Below are experts of layer 5 (counted from 0) of a mixture-of-experts language model. Rows are named router (the router's row for the expert), gate (a neuron's input weights, with its number), up (a neuron's input weights, with its number), down (a neuron's output weights, with its number) and show model dimensions 0-255. Each number is 200 + 30 x the weight over its row's rms, rounded and kept within 0 to 999.
Before each expert's rows: a language model's description of what the expert responds to. This comes from a sample of Wikipedia text that the model never trained on.

# expert 11
What it handles: Prepositions and word-plus-comma. Prepositions in, on, during, and with, and words merged with a following comma (ation, ed, e,) in running prose.
router,197,199,175,188,183,137,215,122,174,171,156,199,221,186,258,158,231,171,248,246,179,159,204,273,199,189,203,219,172,230,261,199,191,187,210,227,219,174,208,185,228,217,224,241,211,194,227,212,173,188,227,221,141,206,217,225,193,242,247,202,179,216,216,229,255,192,189,273,208,196,212,192,182,158,185,189,232,223,172,213,196,192,184,156,195,218,230,241,187,168,236,214,254,226,193,169,249,225,185,126,147,180,235,193,195,209,211,204,181,252,214,178,184,180,261,210,146,216,237,165,231,190,182,158,206,211,198,183,187,205,208,191,138,161,225,197,242,260,232,230,174,222,182,234,222,175,180,271,166,221,254,217,215,201,188,240,170,182,219,172,183,133,196,235,191,250,237,185,210,146,215,164,161,189,177,215,213,201,187,170,158,223,179,194,170,173,174,181,195,185,240,236,253,168,197,148,242,254,168,203,221,224,174,168,172,184,198,180,236,200,203,183,175,164,182,210,203,199,232,188,212,217,212,201,163,210,219,253,226,245,211,204,156,238,225,194,205,239,216,156,201,196,189,160,126,152,204,202,222,178,182,233,166,228,202,140
gate2,171,230,151,215,206,217,192,221,211,191,242,180,222,194,155,199,201,202,219,186,196,200,167,179,245,223,208,163,205,170,177,224,134,137,198,215,206,148,204,159,193,224,201,228,220,188,175,201,178,181,192,124,181,178,227,168,158,188,141,172,247,157,222,197,174,236,192,222,233,213,203,199,204,195,151,148,245,200,224,163,223,148,221,154,197,193,191,176,176,223,199,220,120,265,228,218,201,273,227,271,226,202,177,221,281,207,168,216,178,220,165,222,250,197,164,180,197,150,254,205,233,158,144,192,219,168,160,221,208,195,222,216,156,248,236,156,192,185,186,225,176,172,219,171,205,211,206,191,229,214,232,242,248,211,205,225,197,166,201,198,205,199,197,224,190,222,191,157,201,205,148,149,150,145,144,126,242,164,190,197,212,201,208,192,202,194,161,185,248,199,236,208,222,164,225,210,192,164,163,189,205,170,268,238,227,228,190,175,230,219,185,194,202,208,180,206,206,171,206,196,222,197,180,184,203,176,187,238,157,164,180,157,131,229,227,189,154,183,235,183,172,258,199,225,166,205,186,202,185,235,188,161,152,191,196,163
up2,181,216,204,152,246,231,148,172,198,201,196,178,206,210,193,226,176,201,226,170,186,237,217,204,211,184,192,173,236,202,201,190,186,165,237,182,169,189,179,203,227,211,243,197,168,109,165,178,196,231,218,232,120,208,223,157,204,216,164,233,250,168,205,269,213,181,227,147,202,229,237,165,149,129,174,208,239,190,209,250,159,209,195,254,181,209,176,200,160,184,213,198,208,196,189,216,158,178,155,204,257,202,179,201,222,183,196,122,222,204,194,147,224,233,233,197,191,132,199,129,199,257,263,222,212,229,239,186,154,186,199,175,204,169,217,220,189,184,216,206,203,191,154,227,215,153,236,184,266,203,214,242,207,195,165,188,186,232,202,220,245,232,229,167,174,241,260,206,195,171,174,113,189,222,217,237,210,217,244,210,235,217,253,230,157,229,239,190,231,195,222,204,263,204,216,223,214,159,202,179,213,193,177,228,228,167,214,159,208,217,224,248,218,218,175,194,178,200,198,210,198,248,216,203,235,188,199,188,197,226,256,212,240,192,209,177,162,165,232,190,178,202,233,236,229,198,243,156,256,173,225,213,184,190,170,219
down2,182,231,221,172,224,207,168,195,193,183,177,154,185,225,219,215,184,194,225,214,219,217,203,173,223,171,208,174,208,167,244,246,181,157,239,224,220,169,184,208,166,228,189,178,250,179,204,242,283,241,205,191,219,214,219,217,220,239,167,189,192,180,216,237,193,166,203,200,216,199,265,205,211,181,176,183,193,207,188,177,235,129,162,204,230,202,246,111,239,169,198,222,173,210,174,215,222,198,244,188,189,149,152,224,212,197,185,188,181,215,197,118,244,230,208,135,178,190,224,213,198,171,160,212,262,160,184,176,177,217,265,163,163,217,164,156,208,196,188,129,202,205,158,189,212,231,206,227,244,216,236,258,242,192,226,180,143,229,189,203,192,186,192,141,197,191,166,230,210,195,221,166,210,195,199,194,276,186,244,218,163,186,200,186,154,177,222,180,139,210,248,170,176,187,246,152,197,153,198,212,205,173,257,208,210,212,226,221,208,230,162,233,154,179,153,197,229,220,209,244,212,168,231,267,185,186,240,266,178,170,191,153,206,245,143,183,200,157,191,225,215,212,230,194,181,170,215,157,200,211,222,176,202,173,190,186
gate3,193,174,173,213,139,185,202,164,197,152,238,156,226,217,188,160,194,224,177,190,193,169,215,222,238,194,207,188,189,208,140,209,205,177,191,193,231,184,150,147,201,229,218,185,196,180,220,204,139,181,171,180,282,216,224,180,167,253,232,199,238,139,192,163,197,273,194,215,219,203,178,199,196,212,157,188,225,216,181,224,214,233,160,172,212,214,186,213,194,208,241,158,217,162,198,160,201,227,194,182,220,194,186,165,254,205,141,229,184,250,163,206,163,174,203,220,183,185,278,190,227,166,178,197,208,222,211,211,162,231,180,182,226,257,152,173,190,195,210,250,190,161,210,147,197,152,200,184,200,179,187,200,234,189,264,162,165,162,180,183,166,204,236,248,175,200,147,135,170,231,183,227,167,227,189,227,223,270,184,205,182,196,217,172,260,213,197,185,221,201,187,232,157,166,154,236,202,162,172,197,193,202,224,155,182,221,228,189,133,201,143,185,229,204,190,167,185,207,204,202,215,211,193,172,154,205,209,272,215,137,222,171,239,218,170,238,144,211,212,247,187,209,226,180,237,180,192,131,241,221,201,188,204,196,138,160
up3,183,132,155,177,210,192,178,166,181,185,180,228,234,249,243,202,252,195,241,212,179,226,213,199,186,159,158,241,216,175,237,239,170,228,189,183,241,194,232,205,242,199,194,217,237,215,198,213,263,238,203,160,207,154,177,196,202,216,233,189,179,245,224,182,223,171,164,201,176,194,162,247,214,198,147,210,202,246,204,196,201,218,194,244,233,229,173,151,189,186,177,201,220,178,222,227,207,150,190,287,174,224,249,130,149,149,234,185,197,215,245,211,138,185,220,167,214,198,166,209,203,238,219,222,207,197,204,271,226,225,224,192,160,188,195,229,204,145,214,213,213,195,176,271,241,209,220,210,213,204,203,176,261,234,223,189,239,224,199,175,201,208,196,126,240,137,210,210,181,215,197,193,207,187,160,134,206,226,221,254,235,229,227,238,188,211,191,190,211,236,185,196,195,151,225,208,245,216,271,182,219,225,107,170,184,172,214,171,196,273,229,193,207,201,215,187,245,146,182,163,185,180,211,144,185,160,200,207,171,218,185,231,196,221,223,199,201,198,206,245,189,210,154,206,232,178,175,171,162,173,217,225,191,220,216,181
down3,168,178,213,185,206,174,172,215,146,274,210,225,182,231,205,160,199,195,184,180,205,230,197,195,187,214,238,107,206,159,191,231,173,152,252,172,134,184,205,198,193,205,179,171,209,206,186,227,193,208,182,228,228,204,183,229,193,213,181,253,185,131,204,261,184,150,245,257,184,156,177,205,196,189,214,197,225,200,191,223,180,198,161,237,217,145,229,214,226,210,267,171,211,225,216,220,225,189,227,233,160,183,178,191,226,191,226,191,166,229,217,208,224,255,140,272,191,226,227,208,186,163,257,171,197,223,225,169,223,153,192,116,241,191,205,230,214,211,215,183,193,209,216,156,217,219,199,232,199,188,189,167,151,195,227,195,194,219,231,211,230,164,193,195,174,218,201,170,216,137,161,183,176,178,210,229,204,210,250,214,219,159,141,232,166,198,155,139,189,221,181,213,216,245,258,194,202,164,184,185,250,184,184,257,229,157,196,241,144,190,215,242,192,189,199,187,185,202,205,170,192,205,165,240,185,208,151,194,231,186,241,292,219,182,153,200,180,265,199,186,206,193,178,166,183,189,196,243,198,169,134,196,197,190,219,228
gate4,238,166,257,203,156,256,157,240,157,188,208,208,175,205,205,130,222,196,225,200,224,193,216,221,218,184,166,189,205,217,182,210,238,190,226,199,247,235,165,209,199,155,130,201,226,251,281,208,153,161,169,177,154,206,138,219,225,164,148,199,172,209,230,208,197,226,217,201,162,172,216,132,260,155,284,169,193,225,183,192,190,183,219,208,195,208,199,254,216,180,196,212,186,228,211,214,206,214,220,135,212,165,180,170,203,168,177,188,207,246,182,171,199,178,159,215,149,198,202,226,162,228,168,165,196,192,194,198,242,212,232,161,223,185,184,163,146,171,245,226,207,225,183,211,184,229,209,175,245,176,211,174,187,224,166,202,149,188,155,195,224,206,195,250,212,165,176,201,196,194,212,197,191,225,214,144,214,239,143,153,223,199,210,207,249,169,223,247,255,220,142,231,200,198,221,223,230,249,214,196,278,126,207,181,212,200,215,188,203,192,213,154,229,211,232,202,182,125,227,172,204,146,208,201,196,179,206,235,208,235,222,218,247,201,258,209,201,226,204,211,193,208,199,257,194,174,192,204,210,207,179,245,157,193,191,243
up4,199,195,178,207,177,295,222,186,188,163,230,197,199,170,172,189,197,248,172,178,236,172,223,211,200,213,227,178,176,175,169,171,190,202,203,212,213,194,200,156,138,165,197,264,185,192,233,189,137,212,194,244,257,231,151,187,199,232,228,141,231,194,205,207,205,219,273,241,222,216,241,242,249,172,147,196,205,240,206,243,182,184,197,143,225,233,232,141,215,174,242,190,235,154,213,220,192,206,197,230,242,264,208,232,200,206,168,159,151,196,185,183,194,220,168,192,175,216,157,152,225,154,200,151,192,181,216,205,196,201,181,157,179,266,217,210,182,236,190,197,167,203,223,191,144,196,212,164,209,174,221,179,244,221,209,221,205,186,212,194,192,193,213,162,229,249,213,195,196,207,206,185,158,233,168,221,187,194,192,161,173,213,173,164,212,190,177,212,221,190,183,167,167,182,193,169,187,233,113,214,217,163,240,195,201,189,144,163,145,202,153,188,183,177,225,143,141,221,147,230,222,215,171,195,232,196,209,230,215,147,171,167,207,187,233,193,182,219,196,202,208,247,183,178,249,192,198,237,149,135,191,143,209,254,188,257
down4,228,168,211,186,242,210,182,173,157,197,187,196,171,200,186,220,207,183,194,207,198,196,154,177,169,264,217,209,216,213,201,182,193,265,179,185,207,172,197,216,186,171,194,223,244,180,232,187,156,172,268,192,237,230,191,178,231,217,152,225,171,232,218,241,214,142,186,178,192,243,192,242,187,187,204,173,196,172,176,219,182,210,218,211,212,225,181,127,168,241,129,213,262,216,200,184,177,255,150,154,232,256,196,223,213,162,154,187,207,204,212,222,169,186,159,195,177,153,205,220,231,188,236,188,197,153,198,194,205,196,227,145,172,179,176,165,247,184,181,206,174,173,246,262,204,129,188,207,197,203,249,166,141,228,213,193,206,190,243,194,163,208,181,243,212,224,201,211,170,189,167,227,247,194,215,202,169,176,207,195,245,133,186,188,230,235,170,115,233,188,183,203,201,180,215,251,190,237,254,168,170,224,213,165,190,209,231,204,129,182,178,223,217,209,222,252,229,238,195,205,195,216,211,211,182,199,194,232,182,195,149,66,205,211,201,223,183,222,143,218,195,201,182,232,236,212,167,202,240,200,190,224,237,211,174,178
gate5,242,194,196,209,144,191,176,203,213,253,189,211,206,151,213,140,188,146,182,211,202,190,216,192,222,223,208,180,212,211,158,116,179,274,202,237,239,219,158,159,168,176,203,214,152,214,182,184,144,232,159,200,172,205,213,245,174,202,217,222,225,199,172,201,189,167,153,173,202,222,210,172,244,230,212,221,258,135,167,225,246,166,199,233,241,138,195,176,222,176,232,177,226,208,201,212,202,184,225,186,209,198,229,266,202,170,186,181,173,212,165,212,245,173,196,199,180,171,199,156,196,168,198,188,211,194,139,186,201,185,192,211,217,234,263,242,205,219,211,145,194,174,150,198,181,151,231,244,195,187,139,213,180,202,195,202,179,198,232,240,187,222,166,244,212,196,248,216,196,191,202,238,223,216,152,200,169,194,188,246,211,166,167,176,233,261,200,247,178,206,216,259,190,193,189,222,225,145,173,203,219,132,176,199,195,254,211,191,208,176,156,207,146,223,197,215,258,244,191,264,214,230,193,211,215,249,221,207,182,212,247,254,136,161,266,189,203,194,175,179,207,224,190,199,242,195,199,242,235,276,217,191,196,194,207,187
up5,151,198,105,180,172,224,175,177,234,198,188,270,176,235,178,153,199,168,153,196,125,185,183,218,187,177,159,217,271,249,176,228,284,184,204,192,157,222,216,200,224,178,200,180,204,185,165,206,190,154,239,212,166,211,219,207,219,223,146,207,194,164,222,157,230,187,205,235,251,195,129,236,232,238,239,216,196,219,279,203,211,217,181,232,241,157,193,198,188,244,179,178,194,237,238,183,217,231,203,194,209,221,204,228,173,178,202,209,169,200,187,239,198,221,196,152,213,171,193,201,168,155,200,162,209,183,225,196,192,210,198,174,179,233,200,202,196,161,193,205,222,192,213,231,163,178,222,253,182,178,221,243,227,183,214,250,221,201,189,164,208,245,160,184,183,207,185,180,251,209,177,240,214,183,216,226,143,204,143,176,192,211,164,207,204,232,250,294,203,174,191,198,194,186,211,267,208,229,205,184,197,167,215,246,209,180,172,273,166,200,192,188,187,259,220,181,256,182,207,184,187,209,201,223,193,162,237,190,191,231,199,246,119,197,209,226,194,141,196,185,180,238,221,229,233,190,226,214,204,242,171,158,227,245,181,206
down5,172,193,203,224,189,168,123,184,256,237,136,211,209,244,203,201,183,183,201,210,155,195,207,225,207,153,191,200,171,214,184,207,157,178,188,195,206,230,164,192,238,231,217,184,179,222,200,218,198,202,212,188,245,170,229,216,250,133,230,175,240,159,205,138,183,213,191,199,208,159,198,168,241,189,221,182,190,190,188,230,196,158,254,141,274,180,182,193,172,132,230,203,142,231,207,196,234,203,213,184,222,231,202,175,230,195,236,209,209,274,248,199,191,177,185,143,206,181,185,183,183,192,216,192,197,133,207,186,175,259,220,167,174,171,176,139,217,181,201,210,219,217,216,203,243,198,243,213,237,180,192,230,248,182,225,222,191,199,232,152,201,214,145,220,174,168,169,185,181,181,133,221,209,199,236,210,221,254,230,201,259,194,188,187,190,166,213,217,161,198,190,254,235,224,265,215,223,169,222,202,199,189,220,236,264,225,166,203,225,171,173,229,217,232,226,201,195,243,226,176,212,216,191,231,185,209,195,201,217,216,178,296,166,221,225,176,151,238,232,250,201,240,196,201,177,235,222,149,185,123,219,161,225,221,206,164
gate6,244,201,244,240,193,203,168,246,201,203,223,210,191,186,181,145,265,258,214,162,165,192,204,241,192,165,205,158,232,236,225,155,231,187,235,213,202,201,219,224,213,256,232,187,242,141,192,156,209,177,155,222,198,218,247,178,226,240,219,170,163,294,186,217,233,220,233,166,197,240,198,153,174,226,219,195,247,181,207,126,151,207,193,210,214,212,222,167,212,216,179,202,140,201,202,188,187,203,238,192,209,166,182,171,179,222,211,195,195,206,265,216,181,220,206,198,202,198,230,180,219,224,240,217,208,153,187,214,146,212,177,198,175,197,209,277,227,197,187,205,195,287,241,226,204,235,223,246,154,232,206,210,222,179,185,188,198,193,188,198,257,254,237,217,233,207,162,146,193,203,191,247,196,175,202,210,199,234,191,173,205,194,179,238,189,213,170,173,180,147,144,194,177,214,206,202,198,224,203,213,236,127,156,145,195,178,212,217,214,205,219,147,171,209,189,189,217,224,199,216,203,215,154,250,203,205,190,172,230,149,257,150,192,142,200,179,219,275,222,218,189,195,161,200,185,183,204,210,268,182,156,174,223,214,151,162
up6,176,171,190,179,266,244,192,149,182,200,184,156,176,179,240,218,149,241,204,196,222,141,191,231,207,191,173,166,244,199,229,181,191,146,145,180,196,185,184,216,255,218,256,156,209,215,242,154,209,181,235,165,171,177,174,212,187,197,208,245,187,160,185,233,172,186,165,206,225,178,231,187,159,160,172,232,196,220,244,216,223,248,243,208,199,152,189,205,211,188,180,174,209,230,162,264,195,171,203,198,230,211,228,202,238,159,197,179,223,211,188,217,244,212,209,252,179,194,250,126,183,258,232,195,186,149,200,219,218,201,225,201,184,217,196,224,174,229,151,238,208,187,200,205,221,216,238,176,191,144,205,212,176,184,223,230,251,169,230,219,183,203,171,229,233,173,223,191,224,219,202,193,233,236,236,216,221,226,212,277,198,199,191,193,183,194,183,135,191,190,204,202,265,237,161,141,143,254,226,168,179,230,227,209,181,186,181,263,156,182,206,225,172,201,213,250,182,205,167,239,165,145,233,199,146,230,150,169,216,198,232,174,186,153,229,230,250,149,245,204,220,177,216,173,219,217,205,216,234,181,204,208,243,172,246,167
down6,159,200,234,165,167,219,252,170,249,196,172,172,173,224,208,241,185,241,157,227,127,144,209,219,196,265,174,210,222,187,180,205,193,154,234,274,177,197,189,226,209,192,235,221,213,143,175,177,198,180,195,222,195,201,180,168,212,199,190,236,231,189,213,181,252,227,193,225,155,157,186,210,122,228,196,193,195,205,203,211,230,224,192,200,161,168,214,247,221,210,232,163,172,188,144,251,195,175,161,213,211,222,232,195,149,168,215,250,200,174,212,235,202,201,176,235,254,196,239,247,210,227,168,163,204,139,169,205,223,245,186,234,194,189,243,144,173,265,191,197,220,200,205,194,180,177,204,193,193,166,179,166,220,197,188,265,176,165,235,201,226,148,257,265,261,245,230,226,215,130,236,181,191,212,192,209,238,230,169,144,216,195,169,169,238,176,216,228,229,202,180,163,213,187,135,166,168,162,206,151,174,196,214,232,171,172,216,200,170,163,161,184,185,199,227,200,194,221,206,252,150,213,245,197,162,209,197,185,177,242,148,175,202,234,186,191,213,198,190,232,221,171,179,169,162,186,213,179,230,203,178,226,157,204,212,205
gate7,171,200,220,179,181,213,210,199,216,159,142,217,164,202,178,165,239,191,171,188,181,212,182,206,157,236,208,184,238,184,229,172,183,212,200,198,206,220,239,248,221,182,202,169,205,245,242,191,151,194,205,162,212,234,192,229,230,175,216,232,218,204,241,248,214,207,233,242,187,160,193,171,233,174,213,212,197,145,149,163,222,179,220,140,215,157,215,211,216,217,265,188,227,204,245,180,193,181,220,245,186,264,233,141,190,182,210,199,222,211,220,212,232,181,273,226,184,197,247,229,261,238,197,231,173,154,152,149,183,204,169,187,234,222,190,220,226,204,189,264,224,214,225,182,222,199,251,215,208,122,203,165,199,182,208,220,215,148,212,159,204,185,222,220,260,202,210,170,209,151,242,251,161,242,208,232,248,277,203,147,176,212,178,192,250,197,215,218,253,167,181,247,211,252,187,218,252,195,199,213,200,186,254,190,216,236,201,207,157,161,218,170,224,211,205,230,164,157,209,190,187,178,183,201,206,253,230,232,176,185,205,215,167,149,240,176,162,257,194,250,160,160,159,223,185,195,189,223,211,219,154,243,177,192,173,197
up7,180,197,201,170,176,212,203,194,177,202,189,176,176,181,185,220,101,256,192,171,200,217,183,216,192,178,190,188,225,226,204,194,200,154,198,195,263,187,144,243,188,202,229,191,156,256,241,152,178,224,149,229,146,161,255,157,172,193,169,227,242,183,147,204,184,227,164,168,199,201,211,211,189,225,141,211,154,181,221,220,192,177,203,204,204,222,147,244,155,207,220,198,174,233,199,232,162,192,196,235,165,148,198,213,146,201,237,192,261,220,204,169,247,255,218,196,225,226,194,219,192,239,205,212,154,165,186,184,178,166,152,202,196,204,152,179,112,201,132,195,181,213,233,194,235,231,164,257,207,198,194,163,230,166,222,149,204,222,174,257,238,180,192,210,145,145,193,197,218,196,276,194,219,210,207,166,236,180,199,187,133,197,186,189,190,210,203,211,222,190,213,182,188,168,185,164,178,170,126,197,167,210,193,158,209,169,206,220,168,195,181,181,237,188,223,213,197,191,139,240,245,227,217,178,251,156,183,193,225,200,226,217,149,154,221,239,157,177,186,175,186,166,234,209,220,166,185,195,150,199,222,204,192,193,213,165
down7,191,226,187,189,196,172,243,184,207,212,208,215,221,182,192,228,224,164,198,177,243,119,184,233,207,197,189,204,196,210,177,233,184,209,199,181,193,213,185,228,248,220,194,232,197,194,172,159,209,229,165,199,223,202,205,182,209,159,177,250,225,176,196,230,203,207,211,211,211,212,195,172,171,249,198,191,225,188,192,193,248,201,172,190,166,228,175,228,191,178,255,216,215,212,269,241,138,145,150,259,225,249,292,190,196,146,197,248,249,211,178,264,231,171,224,188,190,193,170,182,205,206,191,226,209,239,227,203,152,209,206,153,225,150,179,216,238,242,156,224,204,180,237,217,228,216,229,180,122,181,147,206,128,243,171,188,200,209,170,203,218,282,239,176,222,245,234,200,237,229,140,177,185,207,191,159,211,249,226,201,249,178,204,202,158,173,199,209,205,189,138,159,243,194,207,203,204,235,225,221,181,205,261,217,274,185,166,195,236,215,227,190,204,178,146,182,185,240,210,232,149,178,232,272,194,238,199,201,168,186,193,186,184,185,163,185,213,245,248,179,191,212,237,218,212,209,194,199,158,220,163,190,195,168,249,212
gate8,166,149,250,231,227,223,260,179,155,182,198,175,199,162,140,197,229,225,248,126,204,209,183,212,203,236,183,213,214,180,213,210,190,252,204,241,168,184,161,168,239,218,146,237,193,223,224,245,177,173,220,198,224,200,172,188,219,253,224,155,234,196,271,205,164,160,244,129,181,219,156,212,233,213,146,223,194,286,126,146,177,194,198,161,177,211,231,211,189,202,132,172,170,191,212,139,217,180,248,142,234,183,204,219,194,206,176,236,197,149,177,203,246,214,187,187,221,218,195,202,232,180,202,177,184,177,200,198,203,193,184,161,204,199,200,172,214,177,222,207,214,258,235,191,237,208,244,192,232,194,156,222,201,200,204,169,185,205,246,171,187,192,213,191,141,168,222,135,197,171,189,220,144,135,264,190,194,197,184,211,225,218,145,252,188,178,202,197,147,223,208,238,133,178,239,212,231,175,189,168,191,180,216,170,200,163,208,234,154,208,177,205,176,206,133,162,211,178,210,242,191,202,166,180,186,199,167,175,201,199,218,199,209,208,219,169,216,209,203,215,132,169,181,175,251,194,221,206,229,215,187,221,192,182,217,192
up8,216,199,164,253,208,171,134,196,193,234,199,158,175,221,225,150,226,210,180,168,199,210,252,218,183,247,234,121,240,223,190,169,215,206,222,110,105,192,193,239,179,225,202,239,237,170,156,252,168,203,160,235,208,205,179,214,228,193,193,221,170,226,210,184,151,168,190,212,202,156,172,189,215,183,200,164,176,168,220,198,166,225,219,217,221,196,219,194,195,185,236,223,180,242,152,201,194,218,157,178,227,200,224,180,210,220,196,237,201,238,183,261,207,186,216,194,146,270,175,230,192,229,198,199,161,177,204,187,134,232,147,177,196,197,219,250,183,204,219,180,214,191,180,186,188,154,179,192,209,192,223,121,217,214,127,187,198,144,178,228,166,232,206,190,206,238,167,237,176,149,196,185,201,217,194,235,254,257,218,235,216,193,178,255,208,168,204,152,241,153,192,179,201,223,260,227,133,218,186,128,227,238,228,184,247,211,226,222,209,162,206,219,248,183,161,240,195,200,202,145,185,183,199,182,187,222,215,175,218,191,224,160,197,192,199,184,230,243,214,192,179,219,211,215,168,179,246,226,181,226,186,180,212,206,176,169
down8,201,200,181,232,230,191,154,179,156,191,201,183,210,206,179,223,236,187,223,218,184,194,214,230,149,133,259,162,232,220,219,226,184,223,172,209,182,193,206,175,227,189,178,211,235,177,242,181,211,154,172,181,224,245,201,161,210,220,208,164,218,228,218,214,239,174,225,229,198,182,158,209,211,207,187,204,128,191,201,187,263,217,209,199,174,184,241,177,188,180,185,222,221,170,244,187,205,160,229,182,209,220,202,249,176,223,217,162,177,143,187,193,181,235,178,191,212,217,139,209,223,188,186,199,205,208,206,142,199,223,227,172,208,212,130,240,237,213,200,167,270,201,269,160,233,166,173,149,229,190,225,136,203,221,281,161,250,174,274,192,219,182,185,201,185,211,185,185,183,121,175,181,209,170,174,238,133,218,180,208,218,218,161,263,215,223,184,211,166,236,178,233,206,230,198,189,232,218,226,208,213,146,241,175,224,215,229,218,203,175,170,188,171,173,174,159,216,251,185,224,161,160,194,222,278,190,163,192,189,147,247,251,233,195,169,253,208,197,195,204,174,177,218,171,193,117,209,187,169,224,175,198,166,205,212,229
gate9,212,175,227,177,163,221,208,247,151,183,182,151,219,257,234,184,217,184,191,186,184,153,217,231,207,168,241,265,161,240,215,191,158,219,208,215,195,207,182,157,252,229,195,205,226,198,228,198,206,167,190,190,213,171,240,191,196,167,231,185,248,151,241,204,129,190,192,205,215,234,203,210,239,189,181,184,173,230,167,149,217,236,243,229,161,168,297,235,183,244,205,182,151,155,214,211,220,237,213,185,190,170,202,207,230,197,192,222,199,180,157,177,219,214,203,204,190,235,230,176,133,226,183,167,195,183,212,196,194,200,182,142,187,245,207,154,223,194,231,176,191,234,190,168,151,244,150,213,191,164,211,194,203,236,196,193,240,212,232,244,235,179,177,225,186,142,209,179,169,212,230,216,222,221,203,199,140,196,163,265,246,200,225,132,210,179,195,215,179,245,225,243,137,239,211,169,164,155,230,232,212,205,236,232,191,219,172,220,194,223,235,225,225,200,225,184,215,173,269,166,204,186,262,187,171,177,176,229,172,149,209,193,250,231,206,167,209,153,220,158,155,217,233,219,201,167,203,191,223,228,193,157,132,208,173,204
up9,212,188,210,215,252,145,231,216,184,200,185,198,194,174,182,214,233,227,193,177,190,207,184,208,216,188,210,220,211,237,218,194,244,166,243,209,202,211,193,181,190,282,177,228,210,224,237,226,155,182,208,239,235,248,218,213,196,210,243,173,240,123,184,178,173,150,207,161,174,177,203,156,204,184,225,200,149,242,157,239,207,215,205,145,215,212,208,279,182,212,174,211,256,164,219,232,208,190,207,162,169,166,201,166,239,198,188,165,207,192,213,193,209,185,185,181,198,128,195,192,198,225,202,217,213,175,156,183,216,199,142,214,209,208,179,185,177,186,164,220,166,204,197,185,159,180,171,177,216,253,190,164,161,195,221,179,190,164,172,168,212,175,187,195,193,217,207,211,255,116,216,204,182,200,218,195,166,249,201,226,226,213,145,145,187,168,228,216,228,257,173,172,243,227,268,237,188,209,148,161,214,198,162,216,177,240,211,229,202,180,163,279,193,276,145,197,212,188,207,184,210,163,212,228,199,199,240,232,237,208,267,181,210,258,136,214,225,171,165,188,176,153,208,202,179,189,171,175,253,194,205,130,187,189,152,144
down9,194,178,160,178,260,220,160,237,227,223,191,230,145,206,186,226,218,264,179,176,199,257,204,165,174,191,197,221,194,178,237,170,185,220,149,173,175,219,124,222,246,201,190,187,188,186,232,168,172,223,173,218,200,225,183,185,172,189,170,157,178,165,203,261,175,193,202,116,245,231,221,139,170,132,193,244,171,259,205,217,159,195,205,227,209,212,211,200,207,228,191,192,197,181,197,196,163,169,181,179,205,203,193,183,178,183,177,192,195,259,215,187,178,217,208,193,238,162,182,178,150,213,200,193,172,204,232,160,259,264,205,191,162,254,179,186,220,184,221,202,241,168,204,227,208,209,154,185,154,226,217,212,156,225,240,183,159,200,194,202,197,154,206,193,184,225,197,218,204,184,165,255,265,196,188,178,162,204,226,214,196,194,226,148,285,205,194,196,161,148,156,197,177,169,185,183,177,162,178,193,268,168,233,207,221,266,251,252,182,205,223,251,218,167,205,170,204,195,217,166,240,152,230,225,216,233,189,171,189,200,174,159,219,173,143,196,192,167,162,240,155,196,169,217,264,223,231,221,251,193,178,215,197,190,215,219
gate10,184,191,196,201,223,191,189,176,212,243,158,207,177,160,174,155,259,197,195,186,172,223,227,206,218,177,181,129,267,205,191,181,210,217,231,207,174,220,227,157,225,186,221,202,263,156,188,214,209,240,215,195,208,202,214,254,239,223,206,226,155,216,253,184,220,218,178,189,189,214,175,211,239,204,205,226,191,183,177,181,210,201,211,198,187,204,137,211,207,211,230,190,146,270,196,214,182,158,250,182,198,290,231,249,149,258,180,188,215,224,216,162,155,213,161,204,213,199,201,182,229,252,181,130,201,168,150,179,147,222,230,225,190,199,249,190,221,195,227,167,170,218,228,203,184,184,269,270,185,233,185,180,250,259,190,146,208,187,232,208,212,168,196,213,198,207,179,206,151,206,165,224,125,216,195,169,251,189,214,202,238,275,178,215,218,185,200,127,252,223,219,179,163,161,189,210,198,188,190,222,196,236,207,214,206,195,192,229,216,189,180,228,150,188,233,188,170,175,205,244,207,188,204,206,179,225,202,189,257,191,229,200,237,226,188,186,255,249,187,218,123,228,241,232,205,181,232,227,167,171,194,249,211,174,236,212
up10,153,228,179,180,198,193,163,207,213,184,140,189,224,206,212,211,189,227,205,203,182,222,220,232,261,225,215,236,189,230,187,162,233,223,246,280,196,244,179,192,195,181,191,193,164,166,177,230,195,157,172,141,200,202,222,188,207,191,214,181,198,232,224,234,206,157,207,205,186,162,234,200,163,204,201,219,171,230,232,153,247,199,188,223,199,189,218,174,111,248,161,238,205,196,242,213,154,246,212,233,232,194,251,226,226,145,243,189,201,244,209,230,198,210,275,225,188,178,201,240,139,200,180,218,206,236,185,208,170,229,271,192,193,216,165,210,274,212,151,196,200,172,259,191,199,194,159,207,184,144,221,204,195,204,214,141,153,195,200,170,224,186,228,202,156,210,165,226,119,220,173,186,206,173,214,193,217,185,207,227,206,177,233,227,200,200,174,216,131,188,167,228,214,167,177,265,222,232,200,186,223,171,156,215,216,150,204,215,232,177,241,233,171,136,216,190,186,171,220,177,209,208,124,156,151,198,187,241,235,243,234,177,179,212,151,241,136,195,198,229,217,197,210,203,191,232,172,207,217,193,206,154,224,176,197,184
down10,194,164,213,198,173,180,256,242,152,255,256,222,214,208,165,225,188,204,185,134,264,175,235,203,265,168,222,179,199,168,215,199,139,244,154,188,168,201,185,185,219,208,227,186,178,205,155,210,198,176,158,177,174,217,235,174,199,187,196,249,159,234,179,224,172,121,192,232,136,152,207,165,187,221,189,157,203,223,199,190,271,223,183,208,174,233,201,207,186,164,201,224,166,203,199,173,164,215,203,194,190,186,180,239,192,142,169,236,224,235,178,220,191,248,206,162,192,179,187,214,177,251,151,251,166,188,205,166,247,194,197,214,202,149,192,182,216,181,214,223,192,159,169,219,224,174,250,174,188,193,239,211,151,234,156,160,196,196,227,230,219,208,181,192,200,169,164,192,219,208,190,219,228,222,192,209,228,200,226,213,141,175,222,211,169,198,205,212,145,178,166,162,180,175,192,146,205,214,166,153,194,183,211,260,221,235,176,225,148,143,179,173,221,236,155,271,200,173,236,230,183,176,179,235,181,270,191,219,225,205,226,229,167,204,180,181,245,182,213,188,162,240,225,192,228,247,226,153,224,253,161,193,210,225,244,222